{
  "num_hidden_layers": 11,
  "hidden_size": 256,
  "n_experts": 256,
  "experts_per_token": 8,
  "d_expert": 32,
  "d_shared_expert": 0,
  "hidden_act": "swiglu",
  "moe_layers": [0, 2, 4, 6, 8, 10],
  "router_score": "sigmoid",
  "normalize_top_k": true,
  "routed_scale": 1.0,
  "balance_loss": 0.0135,
  "balance_bias": false,
  "init_std_router": 0.026,
  "lr_router": 0.000475,
  "num_attention_heads": 4,
  "num_key_value_heads": 1,
  "head_dim": 128,
  "vocab_size": 16384,
  "norm": "layernorm",
  "norm_place": "pre",
  "norm_eps": 1e-06,
  "positions": "rope",
  "rope_theta": 10000.0,
  "rope_fraction": 0.5,
  "qk_norm": false,
  "attn_scale": 0.0884,
  "tie_word_embeddings": false,
  "parallel_block": false,
  "extras": ["capped logits"],
  "init": "uniform",
  "init_std_qkv": 0.0332,
  "init_std_o": 0.0413,
  "init_std_up": 0.0476,
  "init_std_down": 0.0476,
  "optimizer": "muon_variant",
  "learning_rate": 0.00596,
  "beta1": 0.95,
  "weight_decay": 0.0,
  "lr_head": 0.00996,
  "max_grad_norm": 1.0,
  "warmup_steps": 200,
  "schedule": "wsd",
  "decay_fraction": 1.0,
  "decay_shape": "linear",
  "final_lr_fraction": 0.0,
  "batch_tokens": 131072,
  "max_seq_len": 1024,
  "doc_mask": false,
  "train_tokens": 1246000000,
  "max_steps": 9507,
  "dataset": "wikipedia_en"
}
Below are experts of layer 8 (counted from 0) of a mixture-of-experts language model. Rows are named router (the router's row for the expert) and show model dimensions 192-255. Each number is 500 + 50 x the weight over its row's rms, rounded and kept within 0 to 999. Numbers have three digits each.
After each expert's rows: "gets" lists some tokens that make up at least twice as much of what it gets as of all text. This comes from a sample of Wikipedia text that the model never trained on. Tokens count by the router's weight.

# expert 255
router:474509518502512567381509418422479524445471478439488493517541456451407447402505440524477572471485499441468449471551563414457481410581552517466494533500434541455520538514419630493470463553551532
gets: "é", " |", "z", ":", "az", "eg"

# expert 89
router:514490461616476510478473525444530558522456453490448490483559541537490538480530522510397490545521491512485441479396478456431528482553528550460436466515462577463565478466482659504573473483514558
gets: " in", " (", "-", " of", "In", " In"

# expert 224
router:546576591533449520462460482481456524493464470539582492465507502476509476522492465391464525508462540417479491457503485444517560467532449495452439501383406625516494496441522597546474580564458535
gets: "–", "-", " birth", "/", " on", " ("

# expert 40
router:443587513569483535406552463467548527507515417544515462478500557462408558496460464452478565500387558465463531500504455456487484477521448508505513462375420598504613536515412559513456517559523577
gets: " T", " H", " M", " K", " R", " W"

# expert 254
router:493574523573454596452523496465527514493513519444537481483457471554437495418537507448486561537537492592432468467488474437388471544484468590536424464464459557513552557509483624513394508519509582
gets: " for", " over", " went", " km", " about", "ö"

# expert 242
router:488524542542486561444498396452495531524593443422544521433491504443462521514491426474507467601504466506457577496546428437451499471520514508466466434494463516483577464476511649467514529605455508
gets: ".", ":", ",", " .", ").", ";"

# expert 81
router:451495488502416551450502525373535515520494420534481539578539556494476493473479369558472450554519436512410484486472489397485557485513508497521405495468500617440520498482497607607487480575488518
gets: "s", "ers", "es", " years", "as", "ings"

# expert 43
router:500545453507466563488591477533494494455433470509500458490531454541471517482490520490486516551465500553553415472417544427472526449501525495458522468452371539504541545509549613505477484572551576
gets: ".", " Gr", ":", " Re", "N", " Am"

# expert 90
router:518556415515422632423477482473575526546485520456542526549499460348420425511498441476450570570442471509479491537415486495373539530578449536484450442435442558499503517538484633493547470503509451
gets: ",", " that", " but", " where", " as", " when"

# expert 220
router:516475483535539482513566458394616525484430341461494492458447510498457568400525396410485526472464390597455499510515484453460522480503505590410510457424390510428525516523449512548501493567433498
gets: "m", " m", " p", "M", "id", " is"

# expert 230
router:506590488456429560563514502484563492450573392557484478497505535384459570435524484463420484501415501467513501505433492481437561525537454532484443481419426508478580505499413530553509567602505574
gets: "\n", "a", " |", " La", " Ha", "c"

# expert 54
router:411472398590465604516467378552505546571527509515491540540528524380451527480515475505441482559505520494457563504484505498399533506515464473466443459366471537488613551524514586547430485523441512
gets: ".", ").", "\".", ".\"", ".)", " Tracheophytes"

# expert 204
router:447461469549440535468564502521543537452469509404538469558521530434486478478400381568491514507447571541476409500535567481466502495647469511482472421474413552491493505433468532507425493516465498
gets: "\"", ")", "ian", "an", " football", " American"

# expert 11
router:552561484604475567493593464489513539494541444487573523552575561467453561532500451418451558438424498467435526485517432415414542494517498551452429458503379597445577544474453574502452446536498481
gets: "\n", " K", " N", "k", ".", "K"

# expert 59
router:490531439578474610430486412551484551463492497527494492536580453394485521519521465424448575541476502473489470463453446471488521479553436567446501431517472563513530563468457552533432487504530541
gets: ")", " 2015", " 2016", " 2020", " 2010", " 2021"

# expert 245
router:490513575549467521511502520472483533480524414494456516531515533462548462473502434479399520490432496495443433465560503427441549525500535553496504440434470584483527605549467586507492465529450425
gets: " (", "–", "oc", ";", " [", "uk"

# expert 8
router:517549499546453534390544453515523530493494474467519475485571508370408508402514456446392568504440462504462555485494501439454522471503465550456362432434429553509561513516530514522512499556506485
gets: " the", " The", "The", " a", " first", " second"

# expert 64
router:451493512482472542461581419527470598571483478465480501523575529508498509521481449427472502481496556558389462530482480448443439461604478518377447481532408504500562534541495638585570478602551601
gets: "\n", "000", "2", " million", " km", ")"

# expert 164
router:484475421513444547484476478466532477438569468498547449514551566426477465503472415448420463492440519470551471543478406414411539528556477505508477447436434525476533567466544700545536514481495512
gets: "\n", " \"", "/", " '", " “", " (\""

# expert 45
router:479511512522526550414534473415474516445496433468464452533562449413482520485427417479428515516387452516405552478525516412466585496533511488433460453435483549501521503452445512528511476517520499
gets: "\n", " \"", ",", " and", " I", " a"

# expert 176
router:466542376491372559501614442522510604536445435466472524568507490501485539526431495476516551524450523527494529537493559421492518491509469537578441445405414517434500561429480495514486485517537477
gets: " C", " G", "\n", "==", "C", "G"

# expert 199
router:539565518540495550438547454511542537571500454533461541504570478506518489466481509458478621527507451485455530550455474459500452449494446561525457474472465528394572544557476533579496499506530554
gets: " to", " in", " at", " of", " c", " from"

# expert 88
router:516616515502527646496430492500513516546400448473450462512486529498478519418461529396429500510490468506475485526543523473458546435537458567485459498491478602548516547507463561543461502590461559
gets: " a", " the", "y", " his", "al", "a"

# expert 1
router:528553484530451496469584515486513514483497462469502544512511485489505554488400417447428527431428561489450536433458494458446502458526484515482470490510442511462494584498525510507508538457394555
gets: "|", " and", ",", "\n", " I", ";"

# expert 234
router:513576522596466497482573423451518546460529474460457493541502456402443563547474457540413553500502500533400542470440529435504604515624508545457494516446387510427495511524514561484486398533477467
gets: " |", "-", ":", ",", " by", ";"

# expert 146
router:470536424565457526444471477453534520501513433468511488539545565390487566506490486487412469541500526454509451474427488467459478452481496486448443488408398571451571534556504675625488400607462541
gets: ".", "\n", ").", "\".", ".\"", "!"

# expert 251
router:458516562534444519466597455443501648485526450472492557482611524476506507387556456449490585493463450496535565458443446521444486543571535454428444465495449467480571499503515600536530472523462490
gets: "/", "h", " |", "w", " dis", ","

# expert 10
router:500490499500545638515464475454589605533485426491491536454547490483492518542484398483441531528443462553419486484525597439439526454559471515534411477477365538412515495554450558455459433527447533
gets: " in", " In", "In", " ", " Con", " con"

# expert 244
router:459543516563529473467604512532530555495495518522476499528593527439455557471498533493452577508510491493442497530433529448470512513469434542479434464401487453478551470475504603607479485507568534
gets: " to", " would", ",", " can", " not", " and"

# expert 163
router:538488491556503511487514399506553503550499489433476408530577512423473490497511451503500535503401512571506487528553548478474549369557528546417487466440464580455581572513543447536533499550559515
gets: " |", "c", "ac", "ec", "A", " Dec"

# expert 57
router:489529483510475535415554394536535566523491534439534507549573479501481463453420493451505545559398505507486500537479516496480563491584549568452428502508479518547539487478492583489572491517545508
gets: " as", " to", "ah", "ay", " As", "ak"

# expert 83
router:499555450570514577473575568385535503508414489496581512572541480495491558491492538504400570582452531521558464473553528452413506440551433512456431519445434514454512576529427541565458433566461488
gets: " |", "k", "|", "ip", "ley", "l"

# expert 174
router:500523524509490492424558464422538541537403487483448513541448475469412560518499455495501530566400537519454380471503498460447572360501412463508502395508432612527561527473483505559502493474459489
gets: ")", "am", "or", "er", "ar", " States"

# expert 156
router:476560484557511620507543511514501494479540470505519520573553512505416456511506518529449551590452569456486489441462578424454525527568430590469419401457435610477594505501471552491555402468482519
gets: " at", " in", " of", " from", " known", ","

# expert 240
router:472523513495466598489501460528523484510466458406558533507551544574440465485451501525446670501483444530539519563508468426405525443543499521474384427497496566518493560457525619527505493556509513
gets: " of", " for", " to", " from", " on", " with"

# expert 15
router:480526476585519570483558438438486516552568467471519399500581493521498488514572467456477482519443505533425529388424583487491546504571532555453381426466447565485565507523391480559524511490465492
gets: " K", " two", " well", "k", " 9", " three"

# expert 112
router:517545461491477527468518480435536538468484421439566493530496521451416584532440424431500501518516473558498487427476527427446563477550471611542438509466384556547560514478444528485449507547459560
gets: " B", " D", " d", " P", " b", " R"

# expert 61
router:494519516560445468393511533447555534525478490482444538483535479465480418474434500458430517521421484499459428476427467413453510438491435567530435458482491559479455514497474471588540409494407491
gets: "os", "at", "as", "or", "ar", "er"

# expert 121
router:521527503544503582419475536473557503495416465559476473459533528455419502490521503490423587581468550541418547475442471456433533476529507545469462440422467570534513512469487526477470420497487589
gets: " the", " a", "'s", " his", " an", " their"

# expert 85
router:507543506591520582519503457503582512500528467547511545589514475491483472455478481483393609511461500475509529491495436454421532401577491560451459405492418571526494525561531604564568527495537495
gets: " by", " of", " with", " from", " to", " at"

# expert 160
router:412511512503415592419516430518532545509559452554521511505551472336542528423499452492471557506490457573475515492511489432498466459507495570502512441417470532449543516548480473544430431550557501
gets: " 0", " 1", " 2", " 3", " 6", " 4"

# expert 173
router:499559535585467624466519470481500484502506416483401452498514488336427508468441397415434545569515507523476517515497472528367549490547487531436396451414486590469517504450452545538528515567490557
gets: " the", " The", "The", "the", "'s", " its"

# expert 104
router:459490467573506595425566461546486554474434490518486482450518485433508580450504449389457448537495475556476548461467555474496537471477546526414472433500466570438556544486434628506505440634522494
gets: ")", ",", "1", "}", "\"", "3"

# expert 120
router:520533512476488545500608385481538480441498477520561474447429487430489517490420520477539564463473496563510504466473531488449470436518386593520396525446476560485581514546520636563500450490443481
gets: "\n", " (", " W", "il", " L", "″"

# expert 130
router:458547500498508593451501521450572537525451460512478574588528488470464568447443519451428559544438544542415505558529480494500451435468516583448513453381458545486529515446465494464514398542504569
gets: " a", " U", " A", " D", " d", "A"

# expert 133
router:481557551572442488410610513442542487569464446553511484528543400446477445429541459504469467457454480499482452455414461408459530507561485551442516517424469501441481507539460604552494459557416538
gets: " |", "|", "-", ";", " No", "|---|---|---|---|---|---|"

# expert 221
router:444521505539508602480489521575488511419503475445529535462486498460472504434507402453551544511551500510446536571526508515386527451532473615510415504449377527494513485473457525591511454543463545
gets: " F", " f", " (", "F", "f", "et"

# expert 126
router:469548535524505540468489501481501506526453456544549568593551610398497527470502423485401500552480557446510465435500401469421612492541518502436454482416557577524537520525456448538484508538522509
gets: "-", "–", " al", " Al", " Ch", "=="

# expert 102
router:560472484480516596441589503455542537596519491425521537537575568502422443456507463490525427497431457573469405496449506394472468441521514547486462491368414514459497488486458569630502451511489577
gets: "-", " there", " San", " H", " Paul", " There"

# expert 39
router:449504533522477513463545480426498533514436534475472537627538485445480469472497486500395533533490441481440549475504511434511507512570502520466414423453496568443483512485480531433538561540384561
gets: " he", " He", " who", " which", " also", " they"

# expert 210
router:481471547535500615530486478468455479469554437488427490530617492432540496461496411523471487565494431534449514447453443438440511518505489567435456416419438547475513468423476530441466502557419563
gets: " (", "-", " \"", " 4", " 5", " 6"

# expert 36
router:442554458509480601538558487486564504506503478495495468588520486456492503402455431431464508563406526495416553484481427498512491472526498513502399438431417520500552448548483547525416538530435483
gets: ".", "el", "od", " +", " to", " not"

# expert 46
router:488575533611478579478495539496531563509553539547518543563535584477480504517536475584392554515510529486371612462401518396502555460530430477555418471416402561530574472526505551481544552551522462
gets: " |", " by", ":", " of", " and", " USA"

# expert 151
router:451557446534504663373484541511488598512487487514519421513476526413437484404538505528434531511412542505473515515416437463516475478563404536497494493480464534515537541502511531531539468553513515
gets: ",", " a", " one", " after", " order", "\","

# expert 99
router:517484457556531470437577469468541513428517450498486512425521526451426502457528449444413480466441449564383494486467429418441524446626448558452484477459501596471550506550458550474436500548482492
gets: " 1", " 2", " 3", " is", " 5", " 4"

# expert 182
router:465497557568551527485514483451478531515497378467482479491476455371493526497536493500442613555581474499502497528518457400425500502569496459406553529515516544453560476469535561546470441534456532
gets: " the", " has", " had", " have", " |", " for"

# expert 42
router:529479466475522503470506499451531545553528508501516528589501503446419507455496486433408514480427542467432555504430524443440443435549437532470469474417359569535508475527513595506483469580476500
gets: ".", "a", "i", "u", "ai", "ar"

# expert 21
router:461491542595531551497544519517489464575508444455534538504444516480435475492531438458525499455475526558477509505465509479496458475508468517507402514414473504473590512537566551513479471522473508
gets: " under", "g", " g", "′", " of", "l"

# expert 73
router:510569479517466479479506494510533452530539479549551516490520503453496515458463497529438474554425459571512451434497514425413548570566464579473385420392487471532521492486444530526521421500532520
gets: " S", " L", " D", "S", " W", " H"

# expert 110
router:484573432564448599416518448452519479437491506407563422483472526458457539455518402502489507507500541542415517497498504425481473533600533498415402499458414517501520612498471531566538495567546577
gets: "i", "o", "ak", "ai", "ari", " Se"

# expert 226
router:526576497602455561468477495569519519536546439542424519602492425442458521477538506426468572510506441573420556501466532391476549460500492517483479461492544571453523484555467511569557438468426456
gets: " and", " but", " or", " &", ",", " then"

# expert 237
router:430530466529534551537511461497532524481466477484519454457513488421412496457421427521381478552459470506508500445485568455371552518541477561443451447463504537594545486541468515518474432561476502
gets: " the", " a", " their", ".", " other", " its"

# expert 219
router:429480488552466497412494467435559563581553417527483518495576567435376541537454459457446535445486519501497533458451541469462588427509467573470434477394498522479539557513547610504592450581490504
gets: " S", " R", "-", ".", " G", " T"

# expert 63
router:453497491485458482443609509496477459485394436559475440579501529441479553479521541447457536459513497524430519481377535446484522489691511504472440489488392602513513537544429526443464493455425550
gets: " he", " his", " He", " her", "'s", " she"

# expert 134
router:515536471559492483436510426495481498564541486501523502578478469487485512481505479489402508601468463483497400471481442476423436407516495546526471505402527538493471533550516645514452450518439495
gets: ".", ").", "\".", "==", ".\"", " =="

# expert 79
router:451563481573480537449521501504523558491513481510505545486517503420445503502448461492429430503472410508485469529447476535427421487603525564432478439454526484497629499416563579497571448532454606
gets: ",", " January", " March", " September", " May", " April"

# expert 114
router:426518535542565572479514460489450517565575411475579505458464460450502483503543452479533509518430471499478507482521470416414479476585513533485508438394482526509516456442557600538555514571436558
gets: ":", " to", "on", " that", "g", " would"

# expert 138
router:526516510527448637491480537511535496577545422531462521501515551430494535472490440449421651514462565486502575445471570381399495481625536546478467464450493518503549459509452523486521485456474543
gets: " the", " The", " a", "The", " its", " with"

# expert 227
router:455540468580439573531531499430583480597472435429507474578518546430561468426479429489470541523498492553476462503500497367422463482547514478467459456495467549485575506530501623562416503525501521
gets: "==", "\n", "===", " New", ".", "===="

# expert 95
router:454535492535475570522560441486531503509471442498491449576517534438406501462504464469495638526436509565417505546512506410489487455580471474436483380512532510441534471442478524572524471507521478
gets: " and", ",", " an", " or", " An", "),"

# expert 198
router:520493546582422568438477463493457491546444474493545427477536578415493532444507488466388523574498542492512516539457483514446534486566557619366528435518538562571564544463507577563499499468501515
gets: " the", " The", " Mar", "The", " December", " April"

# expert 194
router:439529477631504554422477541487530478522536489549435551553514492457504510440520439487486642462516492510483507512473477467474497428602504595465430481461412566423506465439443495512434448480535584
gets: " the", "F", " his", " a", " F", " their"

# expert 216
router:538591540493504591467506502451508461536540517493471518530523526506428432490528537518382580491459519445503518556465508383478578425499533509452440511481402589513501540523489619533533477503553498
gets: " in", " with", " by", " on", "In", " from"

# expert 175
router:514510501534433557435583492544510523529456485520534448559508457402540482501497442477442518565487487488471439541443495448501531490602530490468468472428439550512544571537489584485474431493558589
gets: " |", " it", " him", " them", " he", " her"

# expert 131
router:442541520467463597417560522480513475517457524453518455497567519524443501458496452524502550555535495556528529472465562505518517515486472476473487478437429474412523439462414521517573460546426497
gets: "\n", " P", " O", "P", " C", " N"

# expert 67
router:483492495483422504501527444526616565542479459450507547519591525441457584487521534468480541518477489542393477449506475493491503461626516563424468422525461571517536497452462480511434525516527484
gets: " 3", " a", " A", " 4", " 2", "A"

# expert 187
router:539494434450509575478565490464539530518543489511468397546538561518410503471451516434492528460528488517582461486514495461505544514538537547460429472389421561522547571518501546529448457478447594
gets: "a", "e", " ", " home", " 5", " Home"

# expert 48
router:471493461556532592506476516420557597433419383525445463500566402422462475437512515549408618537429550449506485510450558403443543475596475574481453415386432574482547492516467534470478453562466538
gets: " the", " new", " de", " modern", " local", " Roman"

# expert 231
router:493598509647532520416550496476470528485505481436485516589579499477458516511459533513502608517462472439419426472549530455490504436568453582497511448532468520496478440489507535572459463494539522
gets: "-", " |", "t", ":", ",", "|"

# expert 101
router:486493548524472542428485482450505504512471461479522452484519480423520513415429435437515523575415410470472516502479477538407517481503477467454469450383445549471488492489540572534434442539459529
gets: " that", " which", " who", " to", " h", " where"

# expert 125
router:501559461599514565485579514461525506568431425549553469570536495560421501494474472432467662505481468518513489472414457472504464429497544534505454466489478502535499506499467633507463510533447466
gets: " on", " of", " H", " S", " V", " N"

# expert 6
router:468480527480478559402451452493519573479486481449513518549527424502453539466523476462455580541497550467443562560467496448503548396535513517498472437474447507515556573463524590555414544518412424
gets: " film", " album", " had", " it", " has", " It"

# expert 98
router:469549490530379567514557473485536534501482461427567495462512551434453507439533460423433518544475550534544432520440468519463525472545521545518401432449469628512482443539508556505518503516426532
gets: "|", " |", "F", " for", " won", " f"

# expert 117
router:488558458538512631479539451466541513541529523456542441519469549546467429438550456481435636511498472488474512487517498449410566419592502556457475447425441628422508476499500613577495456540538568
gets: " of", " for", " in", " by", " to", " with"

# expert 53
router:396543516556522585444481511544530534467530434516492449582537522457485526470549398482428568529491546466509500507491458453493487491517460574430423493489453491508536521479571629505475501491436558
gets: ",", "),", "\",", ";", ".,", " such"

# expert 94
router:465521460494399570478523421539560522458467478503459529588537417491537551436493441490448636429421558543469463552444462489518580501495480513458372458502410625449461507486460535514526468628501536
gets: "S", "ol", "s", "R", "0", " 0"

# expert 31
router:481549530542597521488480495451526551488533434480475563500521559393385543509490496431502425550491462519431507493467476497474490489512538580465422438438361610479497511490411484578526473559491561
gets: "-", " a", " A", " \"", " F", " ("

# expert 47
router:502530481500575579446538460535495536478528424507444521511490485530483504539449422489445505454461474524456526397470494524454556503463515557476400478455439541486571586523457577460523483516451481
gets: "–", " in", " In", ",", "|", "In"

# expert 14
router:473585474553489600465522477434495410444459397525468568465514487373420524458462465468462535581529495557511506560419499512441557434520423607405428418441481581518507511514526553526517424576497541
gets: " the", " The", "The", " a", " Le", "the"

# expert 33
router:521574486567407527400586574473504573456396506564491483561552507582528482533473439462543495579459472505497456547457481438451459489608572523439492425375416608454573535535481566582560494574517542
gets: " t", "m", " (", " T", "T", " Sc"

# expert 189
router:526525535490516625476460465488521494481422500563544437551564500401482539482490441502463513585461570422444485458450439463408516471504472489499474475403455572557591508492460572598537443498444494
gets: "–", ".", ":", "-", " $", " ("

# expert 106
router:480550525608432499465496490534508476514476483472429508538447505486510468451478506511429519508402578580465471399409557442501530432567446520489395523452427533563511486493458571522479541491481553
gets: "|", "-", " |", ":", ";", "="

# expert 145
router:476562483528462581401496474532468570552379498446494548564559468507515494502440535431514551549378507473420469553509422505497540469525432518444451458517448618456543480484480486545501418564519470
gets: "y", "or", "ing", "er", "it", "ry"

# expert 196
router:424542444507474629450567477475460586481478460430463455467552548407543584539463508534496542514499541539440541496499564463367487501497497541436526474392401528529582476456584543521507436545483502
gets: ")", ":", "°", ".", "′", "}"

# expert 113
router:455612488561502586420487482454551509439499402465473490590519465441499489535490508499482544615395562523526537445423505449495474444489490544480420474483438503458532470499500616503538466506517560
gets: ",", " of", " in", " |", " New", " de"

# expert 0
router:489496500558479586494508519448580533438502511537546554527572504475466535438468533525467580526426555481444512497433542377438552528540477477446403439494380571529578522501596607443605487553474525
gets: " of", " |", ":", " at", ",", " in"

# expert 62
router:496549477552456606510516459526473491558411430519518524485582476449533458466479511532505610460478507583529490517448476456476578409508539560445478383494520656497497424535504607552494502583499505
gets: " this", " This", "v", " such", "1", " same"

# expert 181
router:466528531580518502387488509492507489519452471436463435589593454474452543468472480453410497558429540448412433440466458451477544468484495540527511459379503558436553552456449465512488413562510489
gets: " one", " all", " people", " X", " part", " each"

# expert 249
router:539546450561558574452554436559448508469452362537548479495570512409430520466480506481393437509472512525453487528459464481487546431454473469459440480491490599465539493514504562520490497523512538
gets: " de", "re", "–", " (", " June", "4"

# expert 5
router:493511475650507507420570457531497520507485537578535421523531504415482503534456533528420485515466511444518489421399531422452480449474538533446393495419526578444470469556511527530488419614493580
gets: ".", "est", "\n", " August", " July", " Ad"

# expert 107
router:463465540483498601430518491477453469459509482440474576490554475524452520469524425463454623568427541503436495529461477458496496423558503574475542450444493597503509451483466601521474483530453411
gets: "5", "9", "3", "4", "6", "0"

# expert 65
router:538581522503480516441526471445573548530540496500510445558514457451552494448513471481395496483452526496450475486464553399463520483508425492519413455317459529518569475480478511507449462568525525
gets: "a", "o", "i", "ia", "ina", "io"

# expert 77
router:452556504565444547457526571529514551531441477367459566527505516513428532563451498494454572495448434419432547534491560470436564493566511516476426467461439570543521389512502488556524495586481554
gets: "%", "|", " D", "oph", " •", "s"

# expert 159
router:431544468496391614475473488502564536555514544497434434550507489517431505484517540385479562500489524508515504470425541524452484439569546497433509440535445517514494552541502569541455403572498486
gets: " |", ";", "W", " season", " year", "0"

# expert 129
router:456469473492494472483512514478478537458496392515463474465547506422463514488487445426391472535445517541476454512487554423455535445482489541446432371498512590433533496483491512632517468439505490
gets: " \"", " (", " C", " c", "C", "c"

# expert 16
router:419532524633468618456483459432517576488495447478480436531530519494472488449549458527410567488406549557431527451479499355445489414563477555438454452420436596404552537550483590532524512543489478
gets: ",", " and", " was", " is", " were", " are"

# expert 149
router:509510448551498593476592517434506524487468498495459538463590494473427491458503426383407546578456476523405482428486443396493538463620448560432535428461516551429552480515525505532451410532493497
gets: " all", " 18", " 17", " 2", " 16", " 20"

# expert 167
router:466543528601521590464492561528506460528528439506473528496590476435385566450461495457377469454453491533441542505406527426503489449545480513373389533382427531478508525482449580518616467578490500
gets: "\n", "|", " J", "born", " 1", "-"

# expert 74
router:416605580627516567474460504555493512439450444525512446551541530458485523544472453502491506458497446486556491469442492496487562455461483531451405388481463558518579557457458525619465551534498517
gets: " (", " ", ",", " sh", " part", " short"

# expert 232
router:423608482581490576479513437513528534484522502471532447508518463423426536473448417493447509604424539553516506485431477435406522455504429577458515469462493544521544538509521600489542483522539461
gets: " was", " as", ",", " were", " that", " be"

# expert 4
router:462528486544504654452521504479476450475490436454549525511584462420504491448436406448443450530423534550546492512437495451477580480534518501498524513485478626547533455441419654465467467597474556
gets: "\n", "==", " ==", "===", " ===", "===="

# expert 32
router:509538537528465605492553486425485545533488464523527475549519480436488483394489472500485564512405515568471454465476460487429524463549570530467466463504377576529527581525477535621507503546478476
gets: "-", " at", "=", "at", "ap", "|"

# expert 209
router:445536598582452531448580521485538597422444453574524429604590520449446473485474526419382524565473531534447550491522531498451484522586463574523554463497474510549472509534472564494488472575473531
gets: " |", ";", ":", " /", " $", " –"

# expert 178
router:504484539601436541462470459515532479484409464458473543462525412473416499454491504489469530471487507532487454449465517412453513443556444568447465493412423592442530519466553483482464506523447481
gets: " 2", " 1", " 3", " 4", " 7", "th"

# expert 185
router:429494459569523553482544453428494481538535473512518453472508450458487445464545443474435520482422443506492537486480499418486500462517473566441458464402424478477518554520498532506457435557435557
gets: "\n", " re", " of", " Re", " pre", " non"

# expert 217
router:486536491541488534496553413513514510608355419531421497541565578464548521488555483501437601488434443536457499528494411436456523492482458542481522447453487586498530479490419520514452425580443527
gets: " N", " P", "7", "0", "N", "um"

# expert 141
router:488502514545462557550561443492550538462501452462519472580513545466403485465531463471467579504440541521433518533384573466460535414579520501529478480448458577554516528509552545572499509531474501
gets: "an", "en", "k", "ak", "ad", ")"